Below are experts of layer 10 (counted from 0) of a mixture-of-experts language model. Rows are named router (the router's row for the expert), up (a neuron's input weights, with its number) and show model dimensions 0-79. Each number is 128 + 32 x the weight over its row's rms, rounded and kept within 0 to 255. Numbers have three digits each.
Before each expert's rows: a language model's description of what the expert responds to. This comes from a sample of Wikipedia text that the model never trained on.

# expert 5
What it handles: Table separators and digits. Pipe separators, commas and digits in tables and infobox lists such as dates, percentages and results; also "modern" before "-day", and However.
router:112150132148155138130144135118142158115120165133110080146164071144189161073148146156189154121105068115164073125110140124139119127124125101090119099123130131150164151153094183177123127174104119083127129140126080106084113139094112174142135126
up0:101059115147101156179134113196116115044078137188095137130107176136086128172124107056185092121168109101165135141128114101110108056172172155072142125152126139083183156125128125150091153138154073148166129126142215112093088092164120112159124092
up1:116132174164089182127062094145119137135147124183107206130143170057167170177146156084072130083132136127142096146132190182131151156090154085112152118086181129124126133144155073190149121113120098131169131172162126095122125149171046124090136144
up2:096118186109131172094167118154135071150141077122070121157120158107141130122104161151114093169133127080147172152089143125075114137128104200124171066127134135190161173139086137076122134086161135156106110138165078128124129166105066114097175194
up3:137150137147132098128124134168084136084151182091120149158139115068090126171137075091185134149106117113127119153097130143075092142149103172122183144147124116160158118124123175183077093184157178148143181116167129124110119156136141086189120127
up4:166102151128101058117120170111173138118108110171092083114091172100148120113150159098101131109142174091078092114139124110086172145138156102156147143055177151128165125137198160139095072103121199156120173163138149165131148162100131109063128122
up5:123144129107132155154103123126178118116155140141088121166147039099092150097131128096116122120099098119157095154106157170153144131120165140152119063154104151178091132157157132131108154129090115103197171155101154110088099146103130177140147113
up6:161149164155122155133085050121150142138090177158110112118133137143077123120096108141148149098134131148140129117068088153136095146132115097097111041146150095190098116119095131097154134140175150135180090166088133176176130183108136122131105101
up7:093128123130078106136138140123124139093097138099080136092121105170105155162135170090120121118113124128115162126136177146120116073157130107116167109121122120082119093084131189146128088127143150158142169116094144133115093153107137162131142121
up8:107182123107121094107152114144112145136092053163189143093143092126136162177118153116162163068140143112137107068110160123115224111167163143115149130154138134114147159175128165091083102127132162151188133165131187072136094099018074134129102135
up9:084069105194144116097117118125140110132082139161152114138176105101159093129144143127113067152152132117135166119159116167095199170098160135090144135131145096127109075121112119098110166108063156100158151127135144094123134139145101115144108140
up10:101151144187108108119125137132134070167097146157114158184062144004109177168169119121132158115179102168099089134127136127151107135165176145135135119161172137142140176120144120143128176105181126171134101104105147112203101155134165142092156135
up11:071182141125167112128156129139098133176098114126120110141121108055154106137098102096027120099179127162180123092049116176124100079133095121093085143163128080140149165186098106124154120149102105104115138113149152192180133164128090208099128130
up12:111126129110153104105151106128181131144105151165105117127115079174168165144164138101201160077118139110170085085150163099145146113117149098152125102153157107084088132156122127111190145161138098139129113154159110110138110179092077145115143059
up13:031119133115090168102156142095116143100152193185074188089115176146128180184124154188101099104159126132155187141103160146140109134195144114191151131189105132134096140157185105107215167065135095117127129138192149149154142123105165136104088116
up14:130102127133149155153119130113108127111099094146133099113125148111160143139112061120044152123108227142125170166127116119139123195156166107140096112142106116101155162158124156116105123080106121181145152168109110127161096125191144117107129112
up15:118140140121094123111115090183165102077143118177191141089140040120159109127180153171159118093156137088118115155116077133123151130174145128120156200127141161112163097145128117181157118152096144182093170159082081068087112178148154120098178102
up16:101121152159086109135155117097132131119141184105128162115091154122130100121121072051117142150151175106128133126119091060141148135152147172111140088128172152137141172136118110143179129171097165113187151148132198059137167108094099172099126132
up17:067137166143154147125131076171162155072143083113146121096084132145104163139134142126086084121169108140161146143165154084073110121187146106134139121137128145149114123120104085118186097182051120146144135126173179088158131155136134143164171127
up18:113096161060075152131089113092147144166089118116127137120136109123138106124118122077117101110136151171150150138078191140130095088132154175238134082102144151189075209182149130138185133147159059127141094138143134110123092138126072114155132125
up19:126100137137087129110119116137112225111164173119135136154116049155147085168081141095131099139158142115161149162090179087153130127170111137137033090121177119123107174160059135197134114194081143143127144137071086190145111127176159083109189149
up20:126166111149152109116130164047155127129095140076078113152120111147169200195088106110066163150136107090171169150143137057158145118169173173144157138117100122103135114088132105101143080107156114133140178134168167163137184149072105161159128141
up21:088147177091122076083111147163171129159102142195121156122127160129101159121141179178080080083155133091174148143041172161094170122153154152079129179144152135129096156169124102140178169114159143112118142124137108128155059146169145143133106147
up22:073150131169094086119122138115124152124097117155139076162112141123148101095085089139137122091196122095094139157155168117079105079103121104126168109129182143093106141138155080152125118183111113150180152142188159149129128119124099195099156140
up23:147118144157101099114133116115177103167155170155106084177102163073115154152118107126165092090152134144162134152140132104063124055133188164113116130149153151201120105125047151140136104125119076180127135150106093137118138163133105156051151153
up24:128140165101168106111116145080120164113131147141125182124138088104155145192158091133109168096151150133154130125115149165147145164133143124118148146122197158144105148120104084182128123056137090115189166127178121132130177168130107115104132166
up25:114132153114104089107144120154127143116152104077140120146063152150172140123155091165153107143138128167129142109092072132122164087140149123227125126145142121158104076067082174135140102089116179126152157141111193155096139116165101145110152177

# expert 7
What it handles: Name-initial pieces. Articles and the first letters or word pieces of proper names and headings, e.g. the, his, San, Los, N, F(örster), U(ganda).
router:128169120113155146106143119091168188127102166164111103138161089118151158099131124163159119093093099165155131124185100096099152141116132079139085111098109117124122174121162158180145162164131101065121123149147066174109157151075104170143128156
up0:126076086155121145099086070166134101122091107175100217154130125128161163114151114104144110098128164101132103168066145162090069131105140136148124155106111086137116110096123080148164087155104150087152137174082136157149084136108137146137123097
up1:097179175139138129072094108055136120132164143175151046128144100143152156090141091122138159149155162162136176147125175107087139110117094087119086162120092090072124142113091154150153095133143161167159178155202097117116121152107123124164128175
up2:103115188195122136148123114140139130131089091101111117122135069112130151159126134175085152111140103095159137099064149114148179119077111190125082145182134103106111097131101098063132088149142082140104059112206157163161170122163061113124128121
up3:100091165109158090092143125155192154096088145102151136155098116144140125123180130137173165144165129217181087156127186141170144086210162152092132118120117121107156110108151087142178113069152104207193141156110117125169127128152079159101103148
up4:106172142138106143114129117136141132140167144130123164146034165132145074130135133118061131101116153073141088163136128115068110041121127102146134127166101159136168167095092197140178102138179124104179118127107132126177097122103100174137182137
up5:089093177167113132121095099137177131118138100163118130096090185127171155137138140178115100140103115122083099165154146145149111104198119186127133124110122140142137100173137166063152077118151099142141141132140152147158104142054183074140117170
up6:154129192102128116133087145141091219070104181089107111082083114147094077139120147145142149161154129125157107124165207130064128131130168114143166097207105109078137159118075068162077169132147089189163159136144098145121146120132125163167181149
up7:103122099058213157118118140079088134061106101143104155114059104138165159141153089115140088096161124092144112091097093153140106144172163127133121080083183125138085156155065152133139134144157132145144155155142152131144102159154130100153126134
up8:112144143102179077108186157175143111158178122143093166182130127095128190119089121133123162096085160068164113149158149144110180041164096130159124140205113129179142147113119137203108063135136149169166150126118117133165113169148138161150131118
up9:055156118092089164114136151171209137176065118133136150080140098132116173105102130084073172093133082116166141163132153098080081148094154139146148119111171128021088132154081137173108115124153070111153121138169125143132122168051134121114157127
up10:127123102121056199122097118159137141145103134100062129103099122114123137156134172123078079079145195090128144104112128144171136080113150110129129151142172106110128106185086099198133115120135132131175109149143082123186093135110126118150126141
up11:108142111100114142104130136149115116054140114144136195131145125122105127180162088137102181162143145182157147146096153099146116126105110149126103090177213128144181103145157106134150102114124164136170160115143171099150080140106152124135123101
up12:087125162098164146071135138129146136114070147147138149147111091088123104136113129103082129101106112130117186211093083158088100149084113115120142123143138173097141086117148065086119159120148133148146147120122195067048148145149073104121095150
up13:110151119100124191110150116183138108150154201154140135148081127095140109177176080103114067078160117127180198055107122148130081085137168118129105127153116139121111168088086127137105133089147123133165150141172146110137150131051132102093163145
up14:140128093098121160126179098130141139130063150111119114151122169148125173193124099108126099110096167101200161123073102089182147172148112132111079127156110181085136133137154114173114078098124163116096118120153126127154164118120114171159151134
up15:106107135109141144098112055131132155128128098173110124145147069089128134161144094078162122113110146178114140119137168118173069120154199100097078140127159082126065159104117145104157166114139137097166122137191116172162109152137156154137134122
up16:125093143126114179127101142102148129134109115195102143091098095123158109142135103067134071115145124162144158135095084154107131114159149193165120172111139193141112155161120143136131150135134158115098119155131150205176102114081123132135148206
up17:121155142135129176074123144130174168118105094184148101140153146109074068120088139105169118127138085138087125122137121088052178060090094126159140130085092114118093112104132143090158169105194087157131106148134090143155086184162136142127112032
up18:138141153084105154087173148061114155099093140169142094071097073139142120111060140178177149106127070100133101140109175128142166128177092123151098162146120097180161120131173109184116156135113222183118177150061085164110159117143133147122172081
up19:182155071165156120077144017124171117121102126103122154160101063093153162165147123106111091094159144195124128138156066122151138108105127175093160129069146079145147105093121114151043157092113111135102139133096149104111090155200061169178143111
up20:114091134113120114096132142076171077106114142150100126158077134143125116157141096080111082056117142087146134175115148115126143175090098130149053132162107117121115122139158147060122145091107132139123156183098118140195141178187129115207181155
up21:140133116128113110139160157207153155131086192174095080164149156096120159113184079137115094093149096119123127132081123134145136052126123142130075048130161115165115108122190108230104106146126064131154106156159096123135106118042104144140107099
up22:129120101088134139098083158149142105073129115141053197120094139130137159153155166145119102147146104088167130167146167112112095131163145141134118120107150140130154140115149159123142187143122085175091105122122167150117101134132095156176108117
up23:152156136159113069120156132073147122090102136117101149157093134073165124114201085129128083163161164146120139119079122099116136174136120129149102150125070084140137104136099160144126112125151093200116081140088123129156153114134087150113129094
up24:146087151120155151155162074106142132119145116155123092126125195142213189113159094114164107113129142112113068156137147132118152041180164144204169066117166138158117162163144149119186100044111070177179134115203128100146115128152123213229154136
up25:133115142096150050136122101112101136139071140167087125085102161130140118145128114125098133089149133149133139112145141212121141125090113157151141140143095135140139128097134110084106131155162108135159147126150114154146100125136130127046130162

# expert 4
What it handles: Spaces and word fragments. Bare spaces before numbers in tables, initial capital letters and word-start fragments, such as re(kindled), sp(ells), Sa, UTC.
router:134148170126129098118146167176166130120129124106094119147130137178173164097140151157179136130107104142141088152143139139124127130122140097105142102104111155130172126160125155167132140154123169079137109138131103117147111138108138139127127108
up0:160156201137126129088074204120136159114128134098086118159148173103104122139107141149149173027119114084167117090126146130094126124186157129172120103126122128140100123148085145152129127056107124132127127129069132128153110145143133106108098125
up1:095140117106102149117087122107111137095118136149143152099134127100196127110129081169144056096132135139128082124159138122108106141160149097083126145123168126152113179143088092162199119105124137136057152172111132063141139150110147141193139162
up2:125106154067069094146122120092156138102105181138096147136137170130139133147083143160086121117065129109109133155174224077104093090099153122154176043147122135121137101170109141150115118109134091169132123147151130132180199085128147168103199113
up3:238139130112138073114124071146088080150142156127139146134182123113126127179172116134114187133144140115128110117113156097154100142090154141150110125122129106164118118121112097100185139129106079169209102149149156144107124118105089121112120126
up4:097113165108143138142189096121158121126099139124102125071068118178146132138136142082141156095103158124147187177143151144138097112168113185090079132143158184109075219145160148141138108167113165151140193127062145071149045124071111145142200082
up5:106164122109164097127155101149157124082106148169142176112043153124168118148170136152101150152097175104175111140104136079106123101116125085169113101184128159174133178110144048138172109164103067137094129107169139185176120131113145145166166124
up6:134081129180133082100137118119172152116114083122157094163125126106142186172103139066085108165129174070168127116117126102156122098121177170147169094138116071160103125061120117151131123090133132119114151142126147179152135171154113106113191125
up7:062117149168136130141172047157110164144121108170106135179137113162112068145123111176130161047151112171128132104112176111109130044108163168149110113121150189150154145128118172068148133077120119199087146168157093166095159134112130118096163157
up8:125098145142133121062152147099137165162137102165118154197125116111156195180149099117107152109143124116153109126150101132130166086091121114045112116114169069150091149139079094132186191155113080088123165166112112144178159132164106163127126160
up9:132126125083132100138139114109131064170114052084140168140120136109153144174205121158104124134158164155197131142098188128122145144187170135138113113165166193087106177152114108158106130084109115124148155131192110150093071135151136137091145158
up10:132077158147151136063133168122142107103136159192169101168043104165143118111125081191118172059149100106210126138158157194111112141134118120195146119126176127170078133148070063130178120064144119150189134139144112156184100138142150131150164088
up11:137129133177171122164113098044119087139128118151111078154126116140155095112136128060135161108122169148139155203035157138162173114124125116118154135124146093109119097158140048120127105117144102163163223130066095108176119110154126137165122133
up12:085117167124116085116133116127165154125125084185141166117123156109109113137106133179126157123177140175152159073099131164091123137095121166137170119165197223141172149095139105140188144127144124139152101111126176102190139142149084109107126135
up13:123157145063098126162071114066132106121127098156184087105133126110074135184089079128072144170151157160148120101132117125118137141148111157159157146140159179154159120136140042136140079143101132092206119168183129147127177169185106121144094107
up14:165128113134101138133123158153197069098089115070134116217123151132116180091113127120131133037126121177163089155118094102088174122137095128168094137125181083150135059113134144099126127179207126176142133166160124067065075174101121193125165147
up15:088108097201152093127176123158150082111142126085111141078124130149113158117097111159094124098177114115164080150133172052118120118059196113072152154141209123200120125121084088105127164110124121133144136109193202204142172181120116124078178147
up16:073126189124144098114127117143095110082122127102120149093133146133165184170122129075150177113103125074114136190164148129154206171122137123121121132161118147175107091126090138122099153111134123146128134154087168102132097144107107125104086130
up17:061131119116108102056156121128194144111158109084110137129142114139098104100150117083136078094102150067169078137093153102080116194125104168097144175069129108137080144063123102173126128143086093124157098131085166153126105099119117208151103125
up18:087082127109181120153095071150112140080115088097169132095109147062160123133130080129056129105204164135118132116138144140115106134158132142126040130072121183117167135103108146153178158103167180086105134135146108054124078154104137123165115101
up19:158144129051102132053073109203161137131151165085098064115158175110114156146151057132135089130135097105142151137089111119130107143129137185108125127124161187132142131147139118140128065096093166148199141150166123153116178157114139165132148126
up20:130145146146132119151136155190154080106175096199126160123054061124116078164111148116122075069093107140179143059111130125114148118128114136164119169122140074139104073129070163119087152074162207135155146113171176091144102160103121139155165125
up21:106194143126117125128094149181199116115154075161102168136122148137092104095123103133111110093136133152113124173112117147079180195189151123115162130168173131137117163083155198099137155143139124093046174114104085128132147154078068127178209112
up22:084084132150113080062132091195146110114124154145108083111134141117140170098099146115126121110158172133097125162165148148149120140133126080116134121172163145151121094147121149141230100145098146087117203137156071152135119152100117151110131084
up23:104159171073141112111163154116123159127145127069160115205107110102129049136144180135097177103151157151111119132174103086086123108184102197125155084100164117138141140111123138168133116125090207135167140141110085117215108151153128156124131148
up24:117185107102094097152172150150158113129088098129092089152122117159108120101128110086149074091174085172182115104053117091121090092077119120116107084191107144111160122106116104103155130167116131115164136152117107137064125171118123131089145138
up25:103158154075101086105142152190106158065152059114076085128103195150156156119187085086122167161140163137163148151127183083081133140090121166119143047127174110102172053148122111098112106130106122098175128132193131145142108139184094150208115178